From a checkpoint of a small mixture-of-experts model trained on Wikipedia.
Size: 8 layers, vocabulary 50257, 63.7M parameters.
Experts: 128 experts in each of 8 layers, 48 tanh GELU neurons an expert, a sigmoid router, 32 empty slots to pick, a shared expert of 192 neurons.
Training: a variant of Adam for the experts, 321M tokens, 14088 steps.
Below are experts of layer 5 (counted from 0) of a mixture-of-experts language model. Rows are named router (the router's row for the expert), down (a neuron's output weights, with its number) and show model dimensions 96-191. Each number is 128 + 24 x the weight over its row's rms, rounded and kept within 0 to 255.
After each expert's rows: a language model's description of what the expert responds to. This comes from a sample of Wikipedia text that the model never trained on.

# expert 54
router [103 115 129 125 114 114 131 146 116 124 113  84 124  92 101 120 142 166 134 146 158 148 106 135 137 151 141 111 114 135 109 108 153 100 122 127  81 121  94 160 126 124 110 148 141 118 157 117 131  92 127 134 103 113 117 139 121 144 115 146  84 140  98 138 111 125 106 115 146  93 118 117 112 161 146 117 118  99 165 135 137 144 100 119 116 106  99 105 153 105 174 162 121 136 141 145]
down0 [146 145 123 172 148 132 151 123 100  91 135 126 145 147 118  99 133 117 107 131 130 119 167 127 110 119 104 147 145 140 140 118 165 170 154 140 116 147 141 106  88 140 113 107 114 112 156 166 143 138 105 116 153 114  94 134  78 111 183 137 137 135 148 138 174 118  89 133 133  82 119 149 150 103 121  96  90 181 114 117  83 114  76 139 113 117 153 109 142 130 102 144 132 116 169 149]
down1 [112 145 139 136 120 148 122  85 162 106 124 120 172 203 137 147 124 100  90 147 142 113 116 143 127 129  97 158 143 137 119 118  82 160 109 150 132 103 114  97 137 114 114 129 133 142 101  92 148 136 143 131 178 130 134 121 134 158 125 157 124 126 138  91 143 141 185 130 122 160 150 125 146 135 106 146 102 119 132 126 135 138 137 110  96 126 127 153 109 159  83  99 147 132 105  85]
down2 [134 124 112 138 133 114 146 127 135 117 107 150 130 141 155 156 136 141 127 116 124 129  91 123 128 135 149 154 121 135 143 161 112 122 132 116  99  94 138 143 154  92 181  93 132 130 133 123 111 148 101 172 177 144 166 167 145 142 122 110 103 137  96  93 125 126 151 113 133  80 143 142 117 134 109 144 182  97 134 123 167 153 148 144 103 134 124 160 163 143 131 115 160 145 115  95]
Year and number digits. Final two-digit pieces of years and other numbers after 19 or 20, such as 1996, 1731, 2018, 3:16.

# expert 53
router [128 120 161 107 134 112 104 127 163 125 154 133 118  53 165 148 103 141 131 147 132 172 127 121 157 147 117 145 128 150 135 150 115 115 150 129  77 128 118 127 107  95 107 170 147 144 103 119 110 155 146 131 119 124  85 126 139 147 119 174 118 112 128 132 109 121  98  79 155  99 129 104 135 118 132 142 110 135 164  98 144 153  91 124 114 120 146 108 131 146 130 139 181 159 133 169]
down0 [135 112 139 126 136 104 140 135 138 139 104 160 152 110 118 122 145 138 154 119 150 110 164 146 148 123 119 108 152 117 112  93 162 117 138 145 127 139 117 145 118 117 145 114 150 112 183 140 142 120 168 116 128 119  87 156 116 142 158 152 138 118 144 153 108  88  77 167 120 140 125 110 132 110 126 114  89 148 132 138 109 137 102 109 141 168 124  96 108 117 124 145  80 134 118 168]
down1 [160 100 143  91 115 127 138 112 151 136 120 127 136 117 155 131 148 124 143 143 125 120 141 132 120 100 120 176 106 126 125 150  78 141 117 149 158 129  99 125 101 173 124 123 101 129 133 109 163  87 162 178 145 129 162 137 131 102 109 119  86  86 142 118 157 135 123 116 151 122 145 112 173 169 140 148 139 119 139 143 156 129 114 125 112 118 139 183 123 160 180 127 109 109 156  72]
down2 [124  98 130  89 143 106 142 172 137 122 115  80 145  89 156 122 113 151 104 167 140  63 123 169  97 134 164  98 173 197 107  83 153 155 155  80 133 129 162 150 142 133 174 110 129 158 126 120 142 118 144 137 173 129 144 142 120 162 134 112 102 120 139 138 123  89 143 171 147 117 145  95 100 141 136 145 113 179 107 131 143 154 137  97 105  98 129 107 112 135 136 150 108 156 143 153]
Discourse and time framing. Sentence-opening connectives and words in temporal or framing phrases, such as However, During, These, In many cases, and by the middle of.

# expert 44
router [142 123 143 131 130  93 134 134 177 132 167 122 112  99 131 176  78 127 115 134  95 119 119 115 143 164 137 173 115 119 120 137 125 132 129 109  99 127 105 145 157 140  95 148 147 122 137 123 168 109 187 134  69 122 136  92 143 137 125 129 123 146 111 168 116 113  56 137 142 123  77 131  89 108 152 121 125 138 127 118  80 146 134 129  93 123 145  41 151 138 128 138 182 136 138 171]
down0 [115 102 127 154  96 179  77 103 136 106 137  87 136 133 113 122 159 142 106 151 154 122 121 148 123 128 119 132  96 132 131 145  76 139 118  95 125 102 122 104 137 166 110 135 160 131  78 118 124 114 119 116 135 125 138 187 127 144  99 136 132  78 124 141 113 168 104 110 127  75  81  78 162 129 127 128 101 124 165 171 133 159 142 107 115 107 169 174 119 142 121 177 154  92  96 121]
down1 [150 113 152 146 114 129  99 142 164 122 105 126 143  79 139 150 154 149  85 170 105 111 122 132 121 132 149 161 146 119 144 169 142 131 139 123 139  90 144 123 165 127 187  82 148 139  91 155 111 121 128 127 107 112  80 147 110 151 144 156 141 130  88  85 136 182 114 136 173 102 132 110 120 117 128 151 134 106 114 146  95 153 169 126 140 124 114 150 135 132 101 171 148 132 136 141]
down2 [111  87 141 129 122 131 141 157 101 113 129 144  90 109 154 132 152  82 167 113 150  94 171 110 123 121 130  81 149 134 103 128 127 160 132 131 109 142 100 169 158  98 146 148 158 119 112 163 165 125 119 134 153 126 180 114 144 108 123  93 104 161 126 156 187 119 114 103  98 109 148 142 100 150  90 158 143 120 115 143  97 123 121 108 132 129 173 175 124 157 134  84 113 142 100 102]
Table cell pipes. Pipe separators between cells in sports, election and data tables, usually after a number, plus coordinate ″N marks.

# expert 8
router [122 120 172 123 123  99 129 107 167 123 119  85 102 116 133 138 119 125 125 142 121 126 134 151 161 127 124 142 130 119 156 135 115 168 112 132 105 105  88 134 136  94 105 143 162 102 108 106  93 137 101 149 113 113  76  98 143 135 140 168 134 132 136 146 112 101 109 149 139 101  99  67 120 129 133 145  76 123 151 125 137 152 143 143  75 130  97  99 168 168 169 121 172 179 161 166]
down0 [151 149  95 123 127 166 119 123  99 131 103 136 169 119  91 155 169 129 124 103 148 117 142 135 135 109  96 109 141 157 146 120 102 142 130 109 121 116 158 101 124 135 136 156 164 143 136 152  92 124 153 144 122 106 138 105 163 154 137 132 157 173 152 152 122  89 103  92 117 162 117 145 155 124 109 141 181 148 102 116 128 119 177 135 121 136 118 144 122  99 111 125  95 127  76 125]
down1 [168 114 108 132 124 153 120 158  91 127 140 205  88 105 135 121 115 150 189 141 163 124 102 161 113  70 149 158 122  81 107 100  98 153 145 113  90 114 143 111 147 126 166 146 111 187 133 112  96 133 107 156 116 102 118 123 134 112 118 137  88 119 111 154 125 143 101 115 144 115  83 142 104 116 112 129 116 101 107 145 116 143  77 139 135 112 133 118 121 126 110 158 165  90 162 150]
down2 [128 117 110 119 170 110 121 117 138 146 121 151 135  97 155 136 120 124 127 172 142 132 100 111 133 121  79  80 158 159  95 108 106 160 119 122 113 109 126 113 138 134 100 134 141 161 120  95 152 138 174 112 157 137  90 116 126 102 124 152 153 129 135 118 110 100 115 120 140 171 107 153 121 177 108 149 143 106 124 134 114  72 152 133 121 128 156 161  77 127 120  94 125 138 103 150]
Table signs and markup. Plus, minus, opening brackets, dashes and cell starts in tables and lists, e.g. goal differences "−21", "(5.9)", "^{[", coordinates.

# expert 43
router [135 116 135 138 134 122 153 146 110 136 156 144 162  96 146 133  92 119 127 100 123 139 104 139 136  90 135 135 102 118  97 135 127  62 162 117 103  88 131 149 165 163 140 140 121 144  99  95 137 120 136 114  79 136 120 100 130 145 128 109 137 112 104 106 124 131 113  92 186 144 115 119 107 116 153 129 153 104 121 107 120 162  63 141 109  88 115 127 116 129 137 128 124 155 113 149]
down0 [112 116 122 125 133 145 165 123 150 107  88 143 156 144  91 142 164 102 157  54 149 161 155 107 153 116 134 129 110 130 132 178 158 146 132 119 130  96 122 126 177 137 149 142 116 117 158 119 118 108 126 148 117 123 118  97 128 125 123  80 172 102 155 119 117 129 162 160 106 117 125 138 119 103 146 136 116 147 143 149 122 160 121 127 111 134 137 119 203 156 132 160  98 128 121 121]
down1 [ 91 110 119 162 119 130 103 156 133  94 153 146 136  94 146 155 129 105 119 119  95  84 135 147 108 182 162 100 129 121 160 154 152 107 139  99 137 118 112 145 111 126 147 110 149 127 110 137 155 157 164 119 119 138 122 127 107 131 116 104 136 146 123 134 156 151 114 107 118 108 122 138 104 128 153  96 115 158  62 131 113 124 121 131 118 141 110 152 128 136 144 107 108  98  88  99]
down2 [138 114 150 114 116  65 120 124 141 172 116 145 126 130 154 149 150 116 120 128 128 107 135 114 141 144 106 127 133 115 139 134 159 163 122  91 146  98 117 118 123 175 127 125  87 107 116 112 116 118 135 162 110 117 147 119 143 126  89 124 122 156 116 156 128 146 177 127 157 120 114  99 121 130 107 161 155 130 156 104 166 168 115 138  99 189 115 144 121 153 122 141 194  87 132 154]
Day numbers in dates. Day-of-month numbers and leading year halves in dates, usually after on or in, such as on 8 May and 14 October.

# expert 58
router [163 113 163 176 115 130 140 151  97 116 149 117 130 121 132 163 145 110 137  79  98 124 104  79 134 119 144 126 111  94 108 123 117 168 108 132  93  88 111 127 142 147  97 126 128 108 120 108 147 113 120 168 105 126  82  92 103 108 119 136 147 169 146 139  80 104 105 100 134 153  87 137 139 103 148 120 102 128 166 124 182 139 145 105 146 155 121 118 165 124  93 109 139 161 149 144]
down0 [129 115 128 155  94 124 101 121  72 100 132  92 120 145  87 125 134 105  93  96 124 114 122  92 119 112 121 113 131 153 134 126 155 136 140 158 114 110 149 122 141 135 140 115 140 131 127 109 129 114 108 126 107 119 118 123  82 120  87 141 139 126 146 143 134 142  64 145 140 131 162  92  96 132 138 116 113  97  61 154 163 162 167 143 108 128 142 123 151 111 127 119 107 107 111 143]
down1 [118  98 137  79 164 165 153 114 134 151 131 161 140 189 149 101 125 114 144 159 119 118 109 146 154 131 128 122  94 128 190  86 111 155 147 133 115 140 141 114 111 125 150 140 105 167 131 141 106 124 120 134 138 162 153 110 172 157 153 157 101 166 136  80 122 154 124 132 142  83 134 187 164 111  91 120 139 123 109  93 130  89 103 155 124 138 128 120 101 128 139  97 124 131 143 135]
down2 [132 120 118 141 117 138 121 134  85 129 114 147 132 196 134  98 119 121 165 140 148 116 134 119 112 105 144 124 103 122 141 146  90 148 121 126 130 133 131 145 152 110 102 162  83 176 115 140 119 140 120 136  92  99 120 134 121 146 162 136 137 132 134 105 140 150 115 123 140 107 100 139 127 135 111 130 121 126 175 152 145  98 128 137 138  95 100 112 121 100 146 116 139 132  98 120]
Title equals and non-Latin bytes. Opening = of article titles, raw byte pieces of Tamil, Japanese, Georgian scripts, LaTeX backslashes and frac, and some table pipes.

# expert 14
router [106 119 145 169 151  77 152 144 148 133 150 106 106  39 135 160 155 138 137 120  96 155 103 132 149  85 116 113 145  42  94 108 155 129 121 138 106 112 108 153 141 126  86 158 129 123 157 106 117 116 148 150  90 137 112  83 143  83  93 127 154 123  91 130 123 112 134  96 155 153  95 122 153 148 142 146 114 113 158 115 153 157  44  83  96  96 142 100 130 103 152 154  97 137 124 160]
down0 [102 159 103 117 103 110 113 130 153 145 142  89 119 129 141 143 121 111 119 135 110 145 127 131  85 104 100  76 135 131 138 127 159 154 127 123 137 150 149 151 150 149 160 105 148  94 149 121 158 152  99  82  65 105 115 104 111 129  99 138 107 133 111 123 100  88 208 129 134 102 183 149  59 127 149 107 102 111 164 131 132 148 120 136  86  96 133 145 135 122 136 117 152 146 112 125]
down1 [179 168 152 168 155 128 155 133 124 131 132 136 126  96 129 139 129 119 127 114 132 147 140 117  82 143 165 157 108 124 131 104  78 114 153 136 104 110 109 149 127 125 115 101 138 177 121 123 139 129 116 125  98 122 179 114 136  94 111 151 147 106 126 163 133 139 162 113 141 118 108  99 120 114 160  98 121 132 146  95 109 181 104 134 139  90 137 192 132 152 153 121 161 121 136 130]
down2 [137 142 171  96 115 115 147 124 147 142 108 129 150 152 114 139 123 131  96 165  84 114 103 123 135 121 125 121 125 154 105 136  92 133  99 112 114 133 132  95 133 143 132 116 133 168 132 143 115 128 109 112 145 144 106 133  97 127 119 162  89 145 165 114 137 104 135 131 114 124 127 139 129 156 143 124 180 149 137 145 143 134 161 110 130 141 113 139 109 152 139 105 111 149  74 114]
Articles before nouns. Articles the, a, The, especially after prepositions like of, in, to, e.g. "adaptation of the novel", "before the U.S.".

# expert 61
router [173 121 149 131  93 118 145 162 121 111 116 113 149  81 112  82 106 111 133 117 116 117 108 130 134 159 105 131 139 112 131 153 167 132 162 128  98 132 117 143 133 125 122 137 132 149 125 131 166 112 105 143 125  92  78 101 127 155 123 123 166 131 106 160 145 163  87 105 144 105 105 114 110 137 148 119  70 108 151 109 124 126  94 121  66 144 103 133 166 130 165 122 176 134 102 146]
down0 [130 121 147  75 190 100 144 153 141 108 109 123 169 112  58 153 131 157 135 118 122 119 107 150 162 124 175 106 131 134 142 141 111  83 120 114 125 109 102 142 144 126 170 125 147 137 133 151 121 111  98 127 111 128 131 126  80  84 169  83 153 150 149 147 152 104 157 166 102  90 102 128 166 124 121 101  69 141 131 116 129  99 132 111 128 153  70 145 139 128 173 161 125 156 161 127]
down1 [162 163 109 143  88 135 114 143 137 137 167 161 137 133 172 130 138 117 111 140 103 165  89 101 108  93 150 137 119 145 118 132 105 128 161 128 131 147 113 117 149 151 146 132 120 165  93 117 143 143 138 133 129 109 107 137 167  89  94 158 169  67 135  94 139 149 182 133 131 147 125 148 123 131 118 147 143 152 136 100 108 130 167 150 160  99 162 164 126 143 121 127 119 123  66 127]
down2 [115 117 118 153 153 121 128  85 122 112 137 148 144 147 154 136 138 161  78 145 162 133 175 142 107  95 105 105 128 156 128 115 109 132 136 174 112 149 149 124 132 162 146 152 149  99 113 145 131 125 161 108 149 144 106 140 132  73 116 163 153 145 142 103 112 138 156 124 139 172 155 132 136 123 144 127 134 117 159 133 127  73 124 116 135 130 124 129 117  97 119 114 174 137  96 121]
Digits in large numbers. Trailing digit groups in long figures, money, capacities, coordinates and scores, such as 9,000, 2,938, plus units like million and sq.

# expert 39
router [133 127 151 133 109 115 102 147 121 135 153 122 125  83 155 116  99 118  92  92 100 150 132 118 130  93 131 154 121 134 162 131 108 151 139 130 108 151 122 131 151 110 133 116 156 153 114 131 126 121 169 100 127 117  91 118 164 117 132 138 139 133 147 173 113 141  73 139 119 129 100 124 140 163 121 130  81 134 126  98 134 141 122 108 125 105 139 125 150 172 155 146 130 165 153 172]
down0 [114  96 145 129 116 133 153 114 140 158 147 130 133 119 111 100 138 116 136 153 109 144 116 110 114 119 128 137 114 151 145 170 124  85 120 125 138 101 138 133 120  80 167 130 139 149  95  97 144 143 135 162 204 116 116 177 127 105 108 163 130 138 167  84 124 184 102 127 137 137 138 111 116  91 118 137 128 117 122 116 116 104 203 167 116 129 115 130 141 156 120 134 167  72 140 124]
down1 [129 131 145 159 156 100 108 147  91  91 120 139 138 170 167 145 165 174 126 109 172  80  99  83 156 128 128 145 114 120 153 141 164 111 105 138  92 118 173 111 150 123 104 118 121 157  93 155 149 164  95 128 135 172 133 133 142 105 169 122 137 130 121 149 121 146 129 123 139 135 106 112 132 153  92  95 113 125 145 107 160 127 112  84 150 101 134  99 105  99 125 128 140 145 135 112]
down2 [139 165 145 131 111 110 142 166 119 147 109 139 154 171 124 105 123 146 140 122 144 167 141 136 187 121 127 180 144 143 132 129 141  89 164  93 151 131 151 112 151 128 146  82 142 114  93 132 136  84 119  76 126  97  98 110 126 123 147 165 163 130 111 161 109  93 131 142 135 111 131 128 111 189 149  93 137 124 153 152 120 137 165 139  68 128  97 114 147 110 109 138 180 133 151 121]
Person surname pieces. Surnames or their word pieces after a first name, mostly in sports and election tables, such as Jones, Hammond, -ović, Newg-arden.

# expert 40
router [135  92 146 118  98 117 112 123 135 110 117  97 106  81 131 144  99 132  78  97  85 141 149 131 144 116 120 181 118  75 161 125 147 134 166 142 103 110 135 162 144 127  92 113 163 138  97 156 134 119 136 128 148 113 121 112 165 109 126 113 153 136 173 119 152 152  94 116 132 159  92 138 100 126 150 148  79 141 139 120 152 145 104 130 123  86  98 137 109 147 147 149 144 135 124 150]
down0 [118 103 115 153 124 146 131 137 144 153 168 130 137 130 118 129 128  91 138 140 153 120 113  89 122 129 113 135 140 146 182 114  81 196 119 120 141 133 115 154 101 159 153 184 136 135 146 144 120 163 148 131 109 119  96 118  65 126 136 113 114 137 135 128 160 154 115 170 126  85 119 139 130 110 101 113 174 180 132 139 119 143 117 120 160 156 133 103 153 113 100 116 136 133 155 113]
down1 [140 151 100 167 130 158  69 159 129 130 132 124 126 145 127 106 118 105 103 129 104  96 100 135 139 108 110 118 136 129 152 156 133 128  99 135 106 133 143 109 172 126  76 139 117 141 123 103 135 178 128 128 117 136 130 128 114 140 154  68 116 133 132 114 134 145 126 125 183 124  92 145  97 132 103  99 167 124 122 158 133 127 106 129 134 126 166  83 118  95 135 132 122 145 154 154]
down2 [120 135 171 120 105 106 144 158 167 138 155 128 134 138 162 122 108 122 149 141 142 181 130 110 147 113  99 161 111 170 112 163 100 133  95 119 127 162 145 111 120 154 173 138 146 104 119 138 111 116 147 142 124 126 106 136 146 136 148 110 148 107 129 117 120 127 110 166 148 121 131 157 132 174 135 113 133 149 137 140 119 129 190 122 172 117 155 145 150 123 148 132 132 157 171 122]
Slavic and foreign name endings. Word pieces inside Slavic, Hungarian, Nordic and other foreign names, especially accented letters and endings like š, č, ović, ski, ov.

# expert 49
router [139 121 155 154 150 125 158 114 136 124 146 140 132 112 134 131 113 142 129 147 119 106 115 138 162  99 141 171 125 105  82 142 121 112 124 116 112 126 121 130 136 112  84 149 153 140 106 107 154 116 134 160 125 134 130 137 108 131 119 137 134 179 160 158 105 125 125  97 151 102  73 106 133 134 169 119 134 106 133 121 176 142  82 133 120 107 129  99 137 126 178 137 112 110 127 141]
down0 [177 127 140  87 168 138 112 119 122 145 138 167 123 125 123 115 144 153 145  84 160 111 118 137 156  91 160  95 113 163 138 107 139  94 147  59 108 144 173 143 183 123 123 167  98 111 144 101 130 152 115 101 128  97 132 103 142 137 118  90 175  97 154 156 118 119  96 141 111 147 153 118 147 128 115 136 128 158 124 125 108  99 135 115 147 136 131 109 136  63 136 129 123 120 102 109]
down1 [100 164 111  92 157 120 129 104 171 120 155 165 159 204 129 137 120 110 117  96 124  57 144 151 112 124 169 135 136 158  84 127 130 175 114 115 139  99 156 149 149 116 168 125 139 138 115 154 123 155 143 115 106 137 154 166 147 155 126 127 117  98 105 113 146 101 154 149 129 142 136 123 100 115  90 117 123 144 165 140 153  80 152 147 171 124 120 119 145 140 124 151 131 144 135 140]
down2 [107 135 115 119 148 134 107 107 132 110 126 141 151 214 127 126 164 117 153 131 173 156 112  99 144 144 127 126 162 134 120 124  87 149 128 159 130 165 138  99 135 108 124 146 141  72 134 119 120 109 124 102 102 137 147 127 102 110 187 131 110 115 107 154 165  90  99 112 140 158 134 104 125 120 197 109 130 122 172 132 130  89 149 127 131 142 135 128 175 126 111 132 132 131 130 142]
Capital initial letters. Single capital letters starting names, initials or acronyms, often after a parenthesis or quote, such as B in Bowdoin and C in H. C.

# expert 23
router [ 98 106 147 126 114 141 151 132 134 103 115 152 161  40 107  99  92 148 116  94 102 116 118 129 163 140 154 140 124  91 104 113 157 119 184 141  69 112 111 155 161 137  65 119 123 116 139 150 135 136  93 155 111  88 110 113  97 130 128 139  86 108 136 143 119 138  79 151  90 152 101 111 123 130 127 113  94 113 128 128 160 137  80 138 126 103 122  64 135 110 116 123 173 144 129 170]
down0 [164 137 138 142  78  87 150 148 156 145 128 161 162 114 131 135 153 137 138 150 113 146 130 138 125 111 101 115 134  94 126 126 141 149  80 114 139 123 130 188 123 142 153 136 120 115 152 131 137 124  94 119 144 154 146 136 108 136 105  97 112 165  98 185  85  98 115 173 111 138 141 102 122 122 120 128 142 156 150 137 114 139 126 104 145 123  95 139 140 116 113 111 136  95 130 137]
down1 [ 55 102 165 102 158 142 126 185 110  92 117 133  72 102 108 141 167 155 142 137 161  91  99 114  91 100 138  98 116 133 152 135 105 125 130 148 178 135 152 108 132 138 108 152 117 111 117 126 127 119  87 119 140 127 139 147 136 117 138 147 163 132 133 111 159 160 123 148 117 137 121  89 149 119 124  80 151 162 117 125 113 140  96  88 121 174 147 112 114 141 104 124 164 155 127 136]
down2 [ 89 139 153 162 165 129 123 100 121 114 148 115 125 106 128 151 139 107 151 117 147 145 116 141 110 126 114 154 127 140 166 120 115 106 155 163 137 105 118 121 153 153  74 139 102 162 114 103 122 131 164 163 141 146  63 112 113 110  71 120 158 150 142 154 112 109 168 120 177 124 125 125  94 115 148 106 117 107 138 113 172 148 140 144  97 145 162 116 111 161 117 130 121 126 177 138]
Mid-word suffix pieces. Word-final pieces inside longer words, often verbs or technical and chemical terms, such as sh-ine, kyan-ite, monoac-yl, and b-ikes.

# expert 22
router [156 110 178 151 120 136 138 178 112 129 166  69  65  95 110 116 111 140 136 125 116 139 116 131 150 128 156 132 107 106 111 113 155  92 124 122 105 118 105 125 152 143  80 160 124 142 107 128 114 118  93 134 109 104 103  97 135 146 137 129 154 149 114 156 139 135 123 116 147 136  78 139 151 139 108 107 118 114 191 104 107 143  86 136 112 105 118  87 159 119 134 150 160 152 149 116]
down0 [112 135 102 121 107  82 154 119 173 164 102 155 132  89  97 130 139 138 140 121 107 113 116 142 164 168 113  89 110 171 134 150 132 122  95 141 139 128 102 116 122 122 176 104 142 109 142 138 154 130 130 130 109 115 104 142 105 155 122 115  93  93 131 123 145  88 145  75  99 160 176 138 146 126 172 146 127 131 125 146 142 123 141 107 133 174  76 114 144 142 176 147 150  93  83 130]
down1 [153 174  91 119 159 136 120 139 154 108 107  91 130 146 152 119 155 121 160 124 165 125 114 100 128 133 138 121 133 139 159 179 162 135 139 101 109 135 133 134  88 150 144 137 136 139 113 138 132 148 117 134 156 151 146 163 135 126 162 134 116  95 108 146 122 130 133  93 132  79 112 109 138 114 142 147  91 123 112 145  91 116 118  89 134 140 109  94 102 106 147 159 135 115 108  99]
down2 [107 156 162 152 143 115 114 102 133 176 130 102 173 115 122 161 105 154 151 145 117  86 121  85 109 136 121 125 160 129 180 116 160 118 138 112  93 126 140 151 113 108 111  99 106 119 135 164 103  86 106 158 144  85 105  97 140 137  76 129 146 157 152 105 126 113  90 122 113 132 150 139 105 157 132 154 129 147 123 109 165 180 174 137  85 142 148 108 130 163 144 120 116 156 120 125]
Table and section punctuation. Sentence-ending periods, table pipes and cells, list dashes, and == heading markers in tables, election results and section breaks.

# expert 16
router [119  89 123 136 111  89 126 146 108 130 154 103  81  74 130 152  99 154  92 134 116 151 162 151 140  96 133 156 100  81 154 149 135 141 169 101 132  68 131 161 126 137 126 154 133 160 137 153 132 117 141 129 104  93  79  82 149 127 108 107 108 153 163 136 149 115 117  99 126 165 101 115  93 111 125 136 108  79 176  83 135 188 114 110 139 120 128  69 135 144 125 135 117 137 131 185]
down0 [144 129  94 105 155 103 148 126 104 146 112 116 121  95 157 156 119 157 120 103 148 117 172 120 142 151 164 154 161 102 127 167 173 150 127 128 149 113 115  91 125 153 119 114 109 123 102 155 147 104 142 124 123 151 115 159 145 109 155 108 111 165 187  95  96 110  89 188 127  99 156 115  73  82 117 145 139 103 135 135  96 136 128  87 150 120 125 116 123 134 119 120 124 182 113 148]
down1 [167  96 128 126 163  89 135 102  96  96 135 130 160 102 118 103  89 145 154 130 117 101 163 146 125 134 126 140 132 150 156 126 141 160 173 147 117 117 104 122 130 149 122 119 129 150 151 157 119 105 110 121  85 165 130 105 133  86 140 173 172 111  93 176 121 173 144 157 157 105 138 128 110 117 109 153 161 140 140 205 127 132 106 110 107 127  84 134 104 121 109 112 149 119 156 119]
down2 [128 138 104 152 119 165 174 124  82 155 101 100 130 103 138  86 106 118 127 128 129 144  72 132 132 145 164 103 146 104  79  94 114 140 130 143 136 159  99 104 133 128 137 154 124  92 171 160 153 127 108 145 122 121 133 138 133 177 135 128  96 116 107  93 111 171 124 183  98  92 152 111 130 145 135 116 183 112 146  94 120 128 148 117 161 107 115 116 121 106 117  41 132  95 130 117]
Mid-word fragments. Middle pieces of split words and names, such as Pres-byterian, Cer-edigion, St-rat-ification, plus the word to before verbs and loan.

# expert 42
router [125 102 134 113 135 114 163 161 106 131 144 148 108 108 164 129 142 188 103 113 128 134  81 136 185  87 141 130  87  95 106 169 129 124 120 126 114 114 126 149 124 115 129 114 164 117 106 135 103 123 120 146  96 134 120  72 116  94 153 142 117 159 133 184 117 116  82 113 133 131  82 141 123 171  99  94 136  98 152 138 126 159 129 125 118 109 133  99 137 141 106 117 110 149 139 149]
down0 [109 133 141 139 166 137 135 163 119 124  79 148 157 167 153 133 119 142 118 143 133 113 115 136 115  96 120 146 132 102 129 130 120 116 163  98 145 137 100  91 121 167  99 115 112  99 134 172 122 115 123 125 125 111 120 114 149 134 165 166 105 135 110 100 112 145 122  93 163 129 122 165 126 121 156 153 102 120 152 138 112  79 104 120 115 105 129 130 132 105  78  81 138 174 157 113]
down1 [148 130 125 147 128 139 164 128 121 128 151 143 179 159  96 129 193 150 118 115 141 147 124 137 156  78 100 132 136 131 112 158 115 107 115 153 119 120  87 100 147 142 141 144 152 164 121 127 164 166 147 154 128 108 119  82 139 128 129 130 125 141  68 119 130 120 118 101 103 183 107 115 116 122 146 151 103 109 126 108 136 127 165 115 129 115  79 128 143 110  95 156 153 145 102 144]
down2 [108 205 110 110 120 139 105 154 128 136 133 122 117 155 152 125 158 151 117 112 125  98 139 112  97 145 139 101 106 169  80 117 111 150 139 128  97 138 157 117 116  98 115 133 114 112 136 129 142 132 126 104 110 131 148 115 123  95 172 125 102 123 101 107  87  97 177 136 147  96  93 126 113 151 121 112 158 123 109 148 100 111 136 150 170 132 113 115 117 129 128 145  94 166  99 146]
Table cell separators. Pipe separators between cells in the middle of table rows, usually after names, countries or numbers.

# expert 33
router [130 108 144 163 131  86 136 158 141 151 104 120 103 132 125 143  89 157 118 145 135 115  90 151 115 114 154 141  78 106 109 170 155 149  98 115 109  74 113 116 173 139 132 149 143 161 121 127 145 145 138 115  45 138 124 117 156 129 135 134 118 123 176 123 123 102 145 121 154 146 118 149 130 120 154 136 134 107 160  95 131 151 137 110 111 132 117  70 137 156 131 127 164 129 174 135]
down0 [129 146 133 142 158  98 132  75 160  92 147 138 136 204 124 143 159 146 113 102 150  94 145 106 119 146 134 101 146 182 114 153 106  81  97 121 147 134 172 156 114 120 144 125 172 136 116 133 148 116 140 141 153 168 118 136 123 129 148 114 128 115 159 123 117  77 125 103 140 178 141 172 157 161 140 129 105 141  96 134 108 148 159 156 140 165 125 106 106  79 108 157 136 135 128 104]
down1 [114 122 136 116 116 137 127 121 111 157 109 154  95 110 125 140 156 130 101 106 150 174 120 149 154 123 134 127  91 128  71 146 144  92 123 112 147 131  71 105  97 105  96 160 141 120 120 109 180 150 116 119 144 142 134 138 150 116 189 117  91 127 119 102 125 178 153 185 111 143 156 122 137  93 135 124  95  85 134  71 154 127 122 122 150  92 102 134 140 131 100 115 110 168 127 164]
down2 [111 118 101  94 133 203 121 158  77 150 103 114  91 178 135 116  99 108 112 122 188 135 134 105 150 126 136 141 162 112 131  93 131 152  98 114  88 123 109 107 105 152 106 111 185 150  62 106 192 139 145 137 159 154 155 105 109 123 177 111 128 160 171 123 106 146 154 153 114 106 151 111 151 130 155 146 123 108 111 139 101 115 139 124 100  65 133 120  95 135 132 133 139 130 116 133]
Quotes and section openers. Opening quotation marks before titles and quoted phrases, opening parentheses, == headings and table pipes, common in award and film articles.

# expert 52
router [126 116 136 193 167  80 148 151 160 109 126 135 151 110 142 130 128 128  80 107 143 126  78 127 139 119 135 143 108 130 129 103  97 134  95 117 119 173 106 148 167 107  88 145 128 107 121 116 123 134 113 158 133 124 121 111 137 124 122 155 144 142 141 182 101 114  67  94 159 154  73  83 130 115 149  97 101 112 132 109 175 150  90 146  92 137 124 114 149 127 149 126 112 108 116 123]
down0 [121 130 130 100 137 124 108  95 125 118 136 129  69 161 127  94 116 185 109 166  86 123 105 147  80 178  90 135 126 106 115  97  88 159 115 120 158 131 114 125 134 125 147 101 113 168 132 142 113 146 131 137  97 104 123 158 154 113 132 140 157 120 153 143  91 123 172 109 151  99 126 130 141 121 179 136 131 102 126 109 136 153 146 147 145 102 133 153 129 103  94 101  97 120 105 162]
down1 [152  90 133 126  88 109 150 135 123 121 132 109 140 183 137 149 132 135 133 144 135 134 152 119 140 128 142 124 135 145 135 127 117 126 114 130 114 121 121 135 140 141 116 139 124 179 135 157 147 142 156 126 160 130 152 138 119  97 141 139  88 165 120 130 130  97 138  69 146 136 125 138 135 126 157 115 132 138 133 127 139 126  75  91 114 117 160 125 114 137 152 134  88 115 122 137]
down2 [153 103 140 100 111 129 155 107 121 126 154  95 156 156 108 161 123 124 148 136 146 124 112  99 164  84 103 175 148 136 173 111 135 138 114 103 135 121 105 128 157 168 107 126 120 133 124 157 102 123 172 110 105 129 127 137 132 131 134 126 109 104 155 130 174 124  85 106 133 129 122 121 124 164  65 139 121 132 131 150 104 130 131 129  82  94 155 111 137 139 155 120 109 106 106 150]
Capital-letter abbreviations. Uppercase abbreviations and codes in sports tables and road lists, such as US, USA, FC, MF, ARG, NC, MTR.